From a checkpoint of a small mixture-of-experts model trained on Wikipedia.
Size: 9 layers, width 384, vocabulary 8192, 123M parameters.
Experts: 48 experts in each of 9 layers, 2 picks a token.
Training: a variant of Adam for the experts, 1804M tokens, 6882 steps.
Below are experts of layer 6 (counted from 0) of a mixture-of-experts language model. Rows are named router (the router's row for the expert), gate (a neuron's input weights, with its number), up (a neuron's input weights, with its number) and show model dimensions 0-127. Each number is 50 + 15 x the weight over its row's rms, rounded and kept within 0 to 99.
After each expert's rows: a language model's description of what the expert responds to. This comes from a sample of Wikipedia text that the model never trained on.

# expert 42
router:39 34 40 68 54 59 38 37 56 47 70 47 32 51 68 57 48 59 65 73 64 39 53 51 57 64 44 48 47 57 42 57 49 33 37 67 56 63 39 45 57 45 52 66 29 52 37 46 55 50 52 60 59 53 16 39 24 60 32 36 54 14 58 39 50 47 84 45 25 34 44 37 46 55 51 34 47 34 29 58 52 54 54 50 38 57 47 63 76 39 36 37 37 45 73 50 39 47 44 54 50 46 64 43 32 32 52 63 66 63 70 34 49 35 20 61 80 55 65 42 49 74 27 65 54 65 53 25
gate0:48 35 51 37 38 62 58 45 50 29 71 44 58 36 60 34 38 51 44 49 52 46 40 38 54 35 26 37 32 14 56 26 24 33 47 70 47 56 33 53 43 64 31 72 46 52 44 30 49 14 34 59 61 53 51 33 60 15 41 28 35 37 62 63 25 40 38 33 38 52 70 65 51 46 54 32 39 04 10 63 55 17 52 55 55 46 59 48 55 39 10 39 49 76 42 62 42 64 57 63 49 54 52 52 70 59 40 57 46 67 66 51 52 57 61 33 27 59 59 64 48 45 63 58 36 33 63 50
up0:57 50 49 49 61 62 32 60 36 49 58 83 69 60 53 48 63 45 21 26 57 31 41 60 32 41 44 33 35 33 38 75 39 38 39 19 56 41 62 26 14 50 67 21 43 71 81 39 57 65 71 39 72 65 48 41 72 37 39 46 40 46 50 58 61 35 51 61 44 52 23 84 53 63 70 47 46 42 26 38 57 62 55 24 55 54 48 54 45 54 29 38 64 46 46 29 66 91 53 37 40 52 46 36 42 38 49 44 33 35 50 39 56 73 27 62 43 53 48 49 39 53 27 24 40 58 48 63
Description: Second equals sign in section headings like ==Career==, and arts or job nouns in biographies, such as photo, painting, guitar, curator.

# expert 41
router:60 47 55 29 77 66 57 71 60 60 66 42 63 76 58 74 34 38 69 37 64 29 54 60 47 35 37 61 24 59 46 51 60 65 57 58 46 56 51 45 74 38 38 26 39 61 66 43 61 34 64 53 79 54 09 37 60 60 18 38 43 05 48 49 53 46 58 22 62 30 58 38 28 54 62 53 44 48 47 38 43 45 36 72 64 82 52 60 50 47 77 53 64 25 73 56 48 25 43 74 68 41 59 44 51 43 54 51 58 30 92 73 72 39 82 12 51 35 62 59 37 64 50 34 47 73 45 36
gate0:38 53 20 65 33 44 54 51 51 26 45 21 72 52 39 36 21 63 44 56 45 52 38 52 58 39 29 44 55 23 64 20 30 49 29 71 43 56 40 46 31 40 51 72 49 60 55 39 47 27 43 45 54 42 60 53 42 32 47 31 49 54 86 52 44 51 51 59 62 31 68 66 36 16 66 56 72 23 18 49 48 42 57 50 63 70 66 30 41 47 46 47 58 33 59 44 33 69 76 68 57 47 62 44 37 73 48 54 46 54 58 46 53 48 61 43 38 57 67 80 41 57 38 43 47 17 72 49
up0:64 57 33 54 67 74 50 46 53 70 61 89 47 60 38 53 41 22 36 40 38 38 47 53 57 44 31 48 44 44 33 79 50 23 30 46 57 22 45 08 36 39 60 41 51 58 76 48 44 64 63 39 68 58 50 36 69 45 49 39 38 56 34 57 54 62 37 27 44 41 36 64 37 63 63 40 28 67 37 45 56 52 69 28 56 48 77 66 45 32 44 47 72 21 47 60 58 73 61 30 33 44 74 34 55 68 28 53 57 22 42 42 71 75 34 55 55 42 49 56 50 72 21 40 65 38 44 64
Description: Equals signs of section headings such as Plot, Reception or Biography, plus periods, parentheses and pipes closing items in lists and tables.

# expert 28
router:38 59 35 45 51 46 65 57 46 40 34 47 58 57 67 50 48 50 62 41 52 51 43 31 56 51 53 50 41 55 33 38 58 50 55 59 51 51 65 58 40 49 51 53 54 61 50 58 66 94 60 70 78 45 38 15 58 61 36 46 33 36 30 42 66 53 64 53 68 53 43 41 42 20 62 55 68 46 51 56 61 56 59 50 54 73 30 68 50 40 42 47 64 13 59 78 50 63 59 41 57 37 48 73 64 60 61 59 56 48 51 49 51 50 42 60 63 62 39 49 53 34 36 62 45 52 44 53
gate0:38 67 31 42 31 65 61 40 40 23 50 40 82 36 36 39 16 51 43 42 34 57 30 35 54 41 20 26 45 00 38 35 26 31 59 49 58 55 50 71 30 51 42 38 44 31 55 67 29 22 36 44 48 32 78 77 46 43 36 66 41 43 67 51 54 34 40 48 33 63 55 43 42 16 35 52 44 16 21 46 33 41 59 71 74 55 48 53 60 37 38 71 51 66 55 38 58 79 67 73 58 43 77 57 56 66 57 33 49 47 57 55 37 51 53 63 48 62 61 58 48 71 40 56 50 32 59 60
up0:64 42 35 49 55 74 44 52 23 66 57 80 37 58 72 42 43 37 30 51 34 35 41 68 53 53 29 35 37 37 35 89 47 38 39 26 50 40 55 09 30 51 70 57 40 62 91 21 43 67 39 36 64 46 43 46 51 50 13 37 40 66 29 64 51 55 67 23 61 48 37 62 36 56 72 68 52 45 56 56 60 52 55 17 58 35 55 54 54 36 50 50 59 34 39 35 51 61 63 37 42 40 69 39 43 41 42 54 63 44 21 51 62 51 31 57 48 57 71 46 40 63 30 46 64 60 60 59
Description: Inner pieces of Latinate words and names (per-ju-ry, Pro-ba-tion, vac-ant), plus such, held, Preceded, often in sports results.

# expert 15
router:57 41 57 73 34 46 58 62 67 56 51 63 51 61 59 53 41 53 63 38 46 48 63 42 50 40 52 69 53 58 71 59 70 57 72 58 33 42 21 59 53 47 66 47 39 60 63 59 39 56 37 64 67 56 47 48 34 47 24 44 49 31 45 38 59 56 61 61 32 58 54 26 39 53 50 60 61 31 32 40 57 62 41 64 50 61 62 62 54 33 44 45 37 43 57 59 56 31 30 69 73 42 44 60 25 58 68 64 49 55 52 46 60 35 47 66 34 46 39 49 77 61 32 65 66 30 56 60
gate0:47 28 36 53 31 65 56 60 42 23 59 67 80 36 49 46 43 54 46 42 54 52 29 47 69 51 29 43 58 19 59 28 36 32 25 58 38 60 49 80 60 40 60 64 56 58 51 39 16 34 29 46 28 26 53 65 65 26 49 36 44 28 64 61 68 46 40 62 30 37 67 46 41 41 65 42 53 14 31 61 40 53 59 50 51 51 45 23 58 51 13 66 66 61 61 45 32 75 72 66 51 36 48 66 60 62 46 40 40 72 58 52 32 42 41 42 45 68 71 65 61 43 43 56 37 23 51 47
up0:65 68 46 52 57 84 40 59 13 42 42 77 28 55 46 32 68 30 26 39 58 32 37 76 62 45 26 37 48 59 52 88 35 31 29 45 65 36 52 53 36 35 72 40 43 32 79 34 39 58 65 18 61 61 50 29 43 44 67 48 30 66 41 56 66 55 50 44 58 26 23 83 40 77 74 49 32 45 23 51 75 79 66 17 41 39 61 57 45 41 41 56 41 35 28 36 58 69 52 40 28 60 68 48 46 45 59 45 38 40 31 55 74 71 23 48 52 32 70 53 42 52 34 53 50 60 47 71
Description: Institutional nouns in names of awards, festivals, governments and media, e.g. Academy Award, Toronto International Film Festival, President; also opening parentheses.

# expert 47
router:43 31 50 40 74 64 57 57 69 58 66 44 66 62 51 42 58 53 61 49 75 55 43 72 65 34 39 56 51 42 75 49 57 62 58 35 71 48 25 47 59 54 55 47 33 61 36 50 38 47 43 60 77 38 33 31 45 57 15 51 34 31 37 47 31 36 60 42 33 35 53 62 27 54 61 42 81 42 30 69 64 41 32 40 58 72 56 33 68 65 51 66 45 35 97 47 32 50 12 55 40 42 46 70 25 43 62 50 58 96 65 58 38 58 62 36 44 17 60 49 56 49 28 58 49 40 78 50
gate0:56 41 47 41 19 66 58 36 43 24 78 42 55 24 35 38 20 58 50 63 56 41 51 66 59 32 27 47 28 13 55 22 20 28 70 70 46 54 51 64 27 23 51 64 54 36 42 67 47 29 53 57 51 31 48 42 77 20 35 39 26 42 87 73 42 65 61 61 63 50 73 64 41 35 58 62 62 14 24 62 51 46 68 51 59 58 47 39 52 57 41 55 46 69 62 33 57 64 58 71 50 64 43 54 62 71 53 67 46 61 52 43 28 57 68 52 37 44 72 51 42 44 57 60 64 26 49 44
up0:66 63 53 52 67 55 31 55 35 42 54 81 52 58 43 55 36 26 49 43 69 34 27 57 53 35 36 21 36 41 26 73 36 44 37 46 63 45 49 24 19 28 64 38 42 57 93 34 54 63 56 35 67 54 45 24 52 33 50 33 20 55 41 39 64 55 32 58 48 54 31 59 64 70 58 32 47 65 51 42 73 34 58 37 46 44 51 51 45 36 45 60 55 33 33 27 49 71 70 52 32 50 68 37 35 50 48 63 53 30 50 35 50 52 09 47 30 53 56 65 37 66 42 34 56 63 37 83
Description: Nationality and language adjectives like American, British, Finnish, Bengali before roles like actor or politician, plus plural -s endings.

# expert 2
router:45 55 38 42 75 41 68 45 68 58 34 67 61 69 36 39 60 50 60 52 41 37 25 45 62 53 62 45 41 66 49 46 35 80 55 61 49 77 53 75 70 39 76 47 47 57 44 33 82 29 40 45 60 20 38 51 47 62 15 27 47 34 42 47 67 59 58 39 44 45 60 42 35 36 62 42 59 53 50 35 36 52 54 30 47 73 63 87 51 59 53 53 64 48 50 58 19 52 40 45 67 38 49 54 46 36 48 48 68 54 50 41 51 54 49 66 56 53 58 50 53 43 22 56 52 54 60 49
gate0:47 47 46 64 26 23 53 45 55 00 64 35 62 64 57 22 19 81 36 50 48 53 38 64 54 40 17 48 50 11 60 32 26 52 46 65 51 69 51 55 29 45 28 58 34 48 26 56 46 34 07 50 56 36 66 32 88 26 53 35 33 50 61 66 63 63 60 33 53 64 62 54 25 22 85 63 44 29 00 51 33 51 54 52 29 61 57 50 50 39 37 35 36 63 45 42 62 58 81 60 56 40 43 66 53 62 49 62 33 62 59 40 33 50 54 28 41 57 71 67 50 56 34 45 70 55 60 51
up0:69 40 67 49 60 71 30 60 58 71 40 72 18 68 75 41 49 15 14 52 32 33 58 63 32 42 39 32 43 42 41 51 52 38 45 51 57 32 56 27 35 49 52 50 34 46 82 48 58 59 60 43 51 76 41 37 66 43 50 50 19 43 36 45 67 49 50 49 69 63 37 99 42 64 40 44 32 66 44 61 51 59 68 34 49 36 49 59 77 43 43 48 42 34 22 52 64 47 64 41 35 35 40 44 56 62 39 75 44 52 45 39 70 71 51 56 46 34 47 39 43 54 24 22 41 60 43 56
Description: Opening quotation marks before song titles or quoted phrases, plus values after colons or equals signs, such as "Lighters Up, No. 2, 2:17.

# expert 13
router:73 48 56 56 53 66 51 54 40 71 38 36 45 78 74 61 75 51 58 61 41 58 49 75 55 65 53 35 28 47 69 37 78 51 60 40 40 44 39 36 56 34 39 44 31 49 65 60 75 83 79 81 53 44 41 29 57 59 51 27 38 22 53 48 40 53 37 65 52 33 42 71 46 38 60 37 49 34 61 68 73 51 66 74 46 64 44 50 53 36 35 39 67 36 74 43 44 40 59 44 53 27 47 56 64 59 59 49 38 57 38 65 53 44 67 32 35 42 46 49 48 39 30 49 34 83 28 41
gate0:41 46 38 50 25 75 40 26 56 14 53 42 62 51 64 24 25 41 60 55 55 61 17 49 58 46 12 48 37 16 44 35 44 39 23 68 53 48 44 63 44 29 51 46 22 33 39 38 46 09 38 51 57 31 65 74 46 21 38 51 18 30 79 65 50 36 49 44 54 43 83 59 39 28 67 39 55 16 22 53 25 56 67 85 49 54 51 26 52 50 41 52 44 70 52 60 45 65 55 62 67 42 48 57 77 58 33 45 58 47 60 45 59 47 54 36 42 61 35 79 43 82 23 56 40 52 47 37
up0:79 61 22 76 54 75 30 41 45 52 36 80 28 61 43 52 53 32 41 31 70 19 44 63 44 44 50 33 33 39 50 77 52 26 31 58 73 47 47 09 19 58 61 46 48 48 65 48 48 55 77 52 76 81 43 30 43 16 54 61 28 56 43 52 60 58 46 44 35 50 29 84 54 89 58 36 78 63 64 50 73 63 48 36 44 34 54 66 38 38 46 52 59 29 33 56 51 83 56 40 47 39 76 50 29 38 55 52 50 54 32 60 45 51 44 53 34 42 45 47 28 60 47 40 57 54 60 64
Description: Short syllable pieces inside words, such as ci, lo, do, cc in relocated or outdoor, plus hyphens, dashes and slashes in sports tables.

# expert 23
router:55 66 26 50 70 40 62 44 55 66 57 56 22 65 60 39 59 57 42 40 50 55 15 59 39 47 61 38 46 56 62 40 48 68 61 34 63 48 50 82 50 46 64 57 32 51 51 57 52 81 50 58 80 39 49 51 38 54 40 62 64 41 69 36 60 57 74 34 47 57 71 36 51 35 85 34 59 53 76 47 82 68 59 36 64 70 23 65 60 47 58 45 30 59 87 46 42 47 40 38 46 44 47 53 40 52 52 25 66 47 88 62 46 29 78 35 43 58 31 52 57 61 31 47 67 39 62 46
gate0:39 43 34 60 24 46 60 45 43 09 74 62 77 41 43 49 54 61 34 63 36 36 48 62 56 39 13 50 52 27 62 33 30 55 31 43 41 43 55 59 39 33 50 60 29 59 53 50 21 44 16 37 45 44 60 56 48 28 52 49 44 40 80 67 52 57 48 55 36 53 59 34 48 11 45 63 35 27 42 44 80 53 67 56 52 36 51 43 33 54 51 76 55 71 81 62 28 69 43 61 54 26 53 45 62 81 51 48 46 60 60 53 49 53 51 32 41 50 40 74 62 62 55 48 35 43 39 22
up0:74 69 56 55 64 71 35 65 52 46 56 68 39 72 55 72 70 44 13 45 65 31 41 72 29 45 17 43 33 45 34 74 53 47 23 52 56 47 35 25 37 51 67 57 36 59 81 62 58 64 66 52 68 59 40 33 54 19 49 31 50 71 39 52 51 70 43 37 45 61 47 63 63 50 39 58 41 53 50 35 64 50 50 17 58 37 54 65 54 52 48 42 56 38 46 41 46 57 70 39 39 54 69 27 40 53 54 51 67 47 47 74 66 63 18 77 31 41 51 55 60 99 29 45 55 83 42 66
Description: Pipe separators in wiki tables of scores, stats and asteroid lists, plus work nouns like film, album, series, project.